Experts of a small language model: 37.3M parameters, 6 picks a token.
Below are experts of layer 9 (counted from 0) of a mixture-of-experts language model. Rows are named router (the router's row for the expert), down (a neuron's output weights, with its number) and show model dimensions 0-255. Each number is 50 + 10 x the weight over its row's rms, rounded and kept within 0 to 99.
After each expert's rows: "raises" lists some tokens whose logits its average output raises strongly, later layers aside; "comes before" lists some tokens at least twice as common just after its tokens as in all text. This comes from a sample of Wikipedia text that the model never trained on. Tokens count by the router's weight.

# expert 9
router:58 61 45 33 53 68 58 61 64 53 49 44 41 42 40 44 52 36 43 53 62 49 44 37 56 56 40 43 51 67 32 70 57 41 57 67 47 39 47 48 50 48 64 37 38 30 61 49 54 59 56 36 49 43 58 43 52 35 60 36 60 50 57 47 65 42 40 43 39 47 42 50 41 46 43 32 51 50 61 59 46 46 69 55 59 43 51 31 50 49 66 30 60 53 50 56 45 64 34 63 33 35 40 29 60 66 40 67 66 56 38 50 35 41 31 48 61 46 39 32 40 59 52 47 66 50 62 30 54 37 54 56 46 62 38 49 53 53 72 56 52 43 61 54 54 36 45 43 55 48 59 50 41 58 62 48 56 40 44 58 43 43 62 51 43 46 61 45 44 35 53 38 39 50 55 59 53 50 37 38 41 59 41 36 46 48 48 52 58 34 48 59 39 52 50 46 44 66 63 49 45 42 66 66 49 39 33 54 37 38 53 56 51 60 72 54 34 52 35 54 57 51 35 50 38 47 49 47 46 48 26 48 55 65 59 47 42 65 62 45 31 37 33 49 61 40 35 57 60 53 40 55 50 59 36 54
down0:48 63 66 53 69 47 70 45 47 64 44 49 51 40 47 39 38 54 55 49 49 46 51 38 30 68 45 25 51 52 58 44 38 53 40 52 37 59 64 48 68 57 45 71 48 48 42 29 72 47 49 54 70 49 42 62 54 31 49 72 47 51 62 42 59 69 55 34 48 46 69 55 40 36 46 44 44 40 54 56 65 48 40 38 34 59 58 30 53 34 66 59 48 46 51 49 49 44 68 51 55 48 46 68 55 52 45 49 49 54 50 37 57 53 49 46 48 60 65 57 67 44 36 53 45 41 36 47 36 66 46 67 50 70 49 56 44 50 43 54 54 54 53 55 65 48 67 50 50 42 24 55 57 38 35 40 56 49 45 55 60 52 65 45 58 39 45 63 48 55 34 39 54 41 56 41 51 35 41 35 47 50 54 57 39 51 50 48 32 56 61 49 38 38 42 36 52 43 54 47 45 45 56 50 59 49 50 40 39 66 51 55 46 46 48 35 32 48 47 38 41 50 56 47 44 37 63 47 46 53 48 38 49 67 55 36 50 46 32 52 35 34 59 55 49 37 83 41 33 39 57 57 65 57 55 55
raises: "\n", " |", " The", " ("
comes before: "\n", " |", " 0", " ", " The", " 1"

# expert 61
router:50 41 43 54 38 63 42 30 45 28 62 64 50 56 55 31 52 50 55 62 61 59 57 47 57 52 39 51 33 55 54 40 39 40 69 61 55 52 55 53 54 58 60 43 46 45 44 29 65 32 51 40 48 53 51 27 41 51 57 49 61 70 45 30 62 63 58 58 49 34 54 41 47 59 50 52 46 50 53 30 38 65 44 66 46 42 62 67 44 39 51 42 45 59 59 52 30 45 37 50 63 49 55 41 49 33 70 52 40 59 40 52 54 64 65 41 61 68 45 44 65 56 35 44 44 39 42 51 37 51 54 54 41 31 45 55 49 60 37 50 54 37 57 51 56 64 59 59 46 39 32 44 42 46 54 41 65 58 29 43 34 43 62 39 41 48 51 50 54 30 54 51 52 65 47 52 59 51 34 44 36 50 61 70 44 56 71 43 51 62 51 33 37 59 64 43 59 62 52 59 46 50 40 50 49 59 35 47 61 46 48 53 48 34 46 56 57 42 36 63 63 51 29 34 50 38 37 45 66 46 50 50 57 47 70 57 61 40 48 54 36 57 51 59 44 49 35 33 57 54 44 48 40 39 46 44
down0:54 56 38 58 40 39 43 52 53 46 57 39 47 49 39 39 44 30 45 64 53 36 48 46 45 57 48 49 46 75 43 64 47 62 52 45 58 63 48 37 37 61 62 48 65 44 54 40 66 60 26 60 34 45 43 53 40 51 38 34 48 46 49 65 51 56 58 34 69 40 30 36 40 42 50 39 46 59 36 66 46 60 39 73 53 37 55 44 35 64 52 55 40 41 52 44 50 43 72 56 37 68 50 50 43 41 59 45 65 70 44 54 49 33 56 44 56 55 41 45 24 44 48 45 61 48 40 62 45 57 53 25 45 66 42 33 59 45 44 47 47 55 37 51 51 37 47 52 55 51 44 27 35 62 55 48 53 79 60 48 67 51 31 47 35 43 58 51 54 63 57 46 54 40 48 58 50 57 56 42 44 40 43 51 43 57 59 45 51 58 46 41 43 42 56 47 46 59 73 38 25 50 41 46 47 50 51 39 47 38 61 51 59 37 57 55 42 58 57 52 51 49 44 48 58 68 45 59 48 44 48 49 42 49 57 68 50 48 61 57 34 24 65 42 50 50 64 43 43 48 45 65 51 43 61 46
raises: "\n", "-", "The", "===", "In", "|"
comes before: "|", "\n", "-", "==", "The", "In"

# expert 24
router:49 37 37 53 34 58 49 42 39 28 54 62 59 56 48 45 57 64 64 53 43 42 61 33 56 65 46 57 42 33 58 47 46 48 65 61 54 52 57 54 53 40 61 66 38 46 53 31 52 34 53 49 46 66 68 40 56 57 44 62 56 46 32 34 58 51 50 52 41 60 44 38 64 49 59 30 42 47 51 32 53 58 48 51 36 49 60 65 38 46 47 35 60 52 52 60 54 48 46 45 52 40 62 52 49 40 72 35 48 55 54 45 67 42 56 58 55 61 39 50 63 58 39 48 51 47 35 56 52 51 59 59 55 32 62 70 54 62 45 39 59 35 61 43 37 59 48 63 36 43 36 44 50 62 32 43 57 42 34 71 50 42 59 48 33 53 59 37 43 58 52 53 40 58 48 45 57 44 45 42 42 56 60 61 52 39 52 50 68 58 66 55 33 55 56 43 50 49 58 45 39 55 36 38 51 63 30 70 61 53 57 30 52 41 55 52 52 46 36 69 68 42 40 39 62 38 44 43 52 68 41 67 68 54 64 63 65 48 46 56 50 54 35 67 40 39 41 49 67 57 58 45 49 43 36 54
down0:36 55 50 53 59 66 67 55 54 53 57 46 44 39 66 42 67 46 44 36 53 29 43 70 46 42 43 51 47 56 62 45 36 64 26 53 46 44 57 45 42 50 59 64 44 45 60 47 67 61 56 56 50 65 43 71 53 28 51 47 59 45 54 63 53 57 43 45 67 39 50 45 42 38 41 64 32 59 57 39 52 46 39 30 59 55 64 47 46 66 62 44 54 57 54 53 52 56 42 42 44 63 70 69 47 47 59 48 42 61 27 53 57 50 36 57 32 43 52 48 40 46 58 52 42 56 53 53 46 46 47 48 48 49 54 38 62 46 46 54 66 62 50 61 64 51 35 44 56 57 41 60 70 61 46 35 54 57 62 59 57 50 33 57 35 64 47 56 49 46 57 44 35 60 57 33 38 45 50 58 41 26 53 53 49 55 55 62 50 53 36 44 44 53 37 54 46 40 44 47 65 20 67 54 61 31 68 34 47 45 49 43 56 46 47 52 59 69 57 51 45 57 45 43 40 39 49 52 39 69 49 45 56 44 51 36 54 74 40 66 58 43 64 48 42 50 58 54 41 50 52 43 45 65 66 30
raises: "-", "|", "In", "===", "\n", "The"
comes before: "-", "|", "\n", "=", "==", "The"

# expert 4
router:69 44 44 49 56 54 41 55 64 49 50 61 49 61 31 52 41 33 36 71 66 49 41 44 63 47 50 32 35 43 64 60 38 36 58 56 61 39 57 49 51 65 40 40 37 44 43 45 39 50 54 31 41 68 52 53 40 48 47 34 51 49 50 47 52 57 52 54 60 51 38 47 43 52 47 37 52 46 34 61 47 53 64 46 47 42 50 52 41 35 48 40 61 49 38 42 34 73 38 58 40 41 60 37 59 44 62 58 47 61 46 56 65 40 36 57 36 50 49 52 57 68 46 60 70 57 34 35 54 40 59 46 20 60 49 58 46 50 76 53 41 56 45 42 63 33 45 54 56 42 59 63 44 47 39 48 45 60 55 55 60 26 66 66 47 52 55 41 64 42 42 34 57 65 60 59 47 47 52 45 42 61 66 57 47 47 67 35 52 41 58 32 59 59 46 57 58 43 44 50 42 53 59 62 46 45 44 58 46 51 37 64 53 53 61 60 51 54 44 48 66 34 40 37 63 55 38 56 66 45 62 58 58 54 42 64 55 55 55 42 33 49 61 52 37 54 34 54 55 54 40 54 27 55 44 70
down0:49 51 28 40 46 36 68 40 62 35 57 68 49 62 55 33 61 38 38 50 32 55 46 58 46 28 57 45 63 60 60 39 46 68 65 45 48 43 35 51 42 40 58 54 44 60 52 33 68 60 39 64 65 50 48 44 52 42 56 46 63 62 47 37 37 59 54 41 46 42 65 43 34 46 41 55 49 55 50 45 52 59 39 65 36 52 57 61 33 63 60 54 44 44 75 31 58 48 51 61 51 44 74 61 51 43 57 34 57 58 65 39 58 46 46 39 60 50 43 60 46 45 63 35 59 39 47 51 41 43 54 38 47 38 50 39 58 32 60 56 36 42 51 43 49 50 43 54 63 48 57 40 43 39 58 36 61 45 38 50 55 49 48 53 50 42 65 42 77 47 37 56 50 48 59 60 53 43 61 43 61 51 51 56 46 46 50 50 62 67 29 57 60 59 51 46 68 55 55 46 61 48 39 38 51 39 58 46 41 76 40 65 52 40 66 48 32 54 52 66 46 40 61 46 43 47 47 45 48 56 65 57 43 55 67 50 49 43 58 44 54 43 39 39 62 35 65 27 52 52 49 56 60 35 35 49
raises: "\n", "\n\n", " However", " In", " After", " On"
comes before: "\n", " The", " He", " In", " It", " This"

# expert 56
router:50 40 43 54 43 53 33 40 48 26 49 61 53 53 55 42 64 55 56 51 45 36 56 39 50 64 54 74 44 47 51 53 46 51 57 60 57 46 60 51 54 52 70 68 41 44 52 34 50 43 55 38 59 70 65 38 61 63 30 66 43 62 41 26 55 57 53 49 38 49 41 54 47 59 61 30 42 57 48 40 45 60 38 65 46 41 51 63 36 55 41 41 55 63 49 51 43 51 41 45 59 44 60 71 61 43 69 46 43 49 56 53 55 48 55 56 59 55 33 33 48 52 38 38 56 56 38 57 53 32 69 60 46 30 60 57 63 53 47 53 55 39 54 57 35 57 44 59 44 44 41 46 40 68 38 38 55 45 26 71 47 49 67 41 53 35 71 51 39 54 64 49 45 59 43 45 55 40 42 34 46 68 46 45 32 47 66 51 61 55 61 53 38 63 63 42 54 40 48 45 42 50 41 41 54 50 40 66 39 49 49 34 48 48 42 38 59 43 30 64 57 43 53 44 55 42 39 42 67 60 48 60 58 54 62 67 64 44 35 59 53 52 33 71 47 52 41 52 59 48 57 38 48 51 42 58
down0:40 60 54 53 66 60 44 45 58 65 35 55 38 42 63 48 45 60 36 59 45 41 44 54 55 48 50 57 65 42 46 58 44 45 63 60 65 36 40 53 37 48 56 32 55 46 60 38 51 66 50 49 62 48 63 47 33 58 51 46 49 48 51 42 36 50 45 51 42 46 43 50 43 53 65 51 46 56 50 68 61 19 54 62 65 49 55 41 51 45 35 58 49 57 35 39 55 54 51 54 60 52 57 52 54 61 50 50 56 65 69 38 45 46 47 46 64 63 65 35 34 23 51 39 36 61 64 49 54 50 43 37 44 45 43 58 47 04 58 40 36 58 53 43 52 50 36 64 53 42 29 45 58 47 59 43 60 39 70 58 60 67 55 39 57 43 38 46 35 39 51 52 71 54 63 59 37 59 73 40 51 45 61 46 37 51 56 49 55 62 67 46 57 46 49 59 47 51 33 55 55 52 53 62 41 55 38 53 31 50 62 56 58 54 47 54 48 57 50 43 54 37 48 46 56 59 44 69 52 50 67 56 35 31 47 53 71 50 51 37 54 41 65 41 46 53 43 58 44 71 49 56 55 60 43 49
raises: "-", "\n", "S", "In", "|", "The"
comes before: "-", "|", "\n", "=", "==", "==="

# expert 65
router:41 42 47 36 56 55 34 62 50 42 75 35 37 43 70 48 42 55 60 42 49 54 46 68 46 51 56 50 39 48 34 47 59 52 44 45 66 29 61 60 45 41 49 58 43 56 47 61 39 55 45 58 71 56 64 42 45 53 32 56 53 68 61 51 43 53 61 35 37 32 32 47 50 62 40 55 40 39 61 57 48 48 40 44 50 61 43 36 63 42 43 36 46 45 58 49 52 65 53 46 37 61 39 46 46 64 58 52 50 61 42 35 41 55 54 48 33 57 61 69 46 59 56 67 46 56 59 56 50 46 58 47 64 66 60 42 54 54 46 33 33 36 30 60 50 43 49 39 57 60 45 32 41 33 45 48 69 53 43 34 55 49 48 42 50 49 54 39 53 53 39 46 38 52 58 39 62 34 45 28 57 29 41 31 49 37 49 37 51 41 55 35 46 41 52 45 37 65 36 62 46 55 48 41 64 49 46 53 47 60 48 70 61 52 31 39 61 46 46 29 52 57 47 45 45 41 66 64 57 42 41 36 51 34 42 58 45 47 47 52 41 41 65 43 56 59 55 57 26 44 64 55 51 48 37 43
down0:62 57 42 43 50 50 37 40 63 69 73 37 54 52 48 48 60 61 49 56 49 44 53 44 54 49 53 49 66 46 31 61 50 56 48 55 49 63 32 73 50 57 42 48 44 60 43 66 55 63 39 40 50 36 61 63 60 62 47 50 48 64 48 34 64 53 47 41 58 45 55 42 61 55 42 37 56 61 38 71 52 66 47 69 46 54 56 57 54 43 55 61 44 59 29 76 41 55 51 48 50 45 45 42 60 50 71 56 57 67 47 67 53 54 59 41 45 52 58 40 52 33 54 38 40 49 40 30 44 45 56 45 47 54 68 59 41 87 38 51 43 59 49 47 36 48 44 46 64 53 43 62 46 42 44 51 59 66 52 45 54 73 43 38 63 53 45 64 54 66 39 24 38 42 53 43 50 48 57 45 51 35 44 53 41 53 47 59 44 48 69 35 51 54 67 54 52 45 48 52 40 57 45 61 36 54 55 51 45 50 46 49 30 47 57 47 58 37 50 53 50 61 49 39 55 34 51 63 63 44 40 46 53 68 20 41 36 49 54 59 40 50 32 42 36 40 50 43 43 42 55 54 33 49 40 54
raises: ",", " the", " up", " a", " it", " more"
comes before: ",", " was", " of", " is", " were", " to"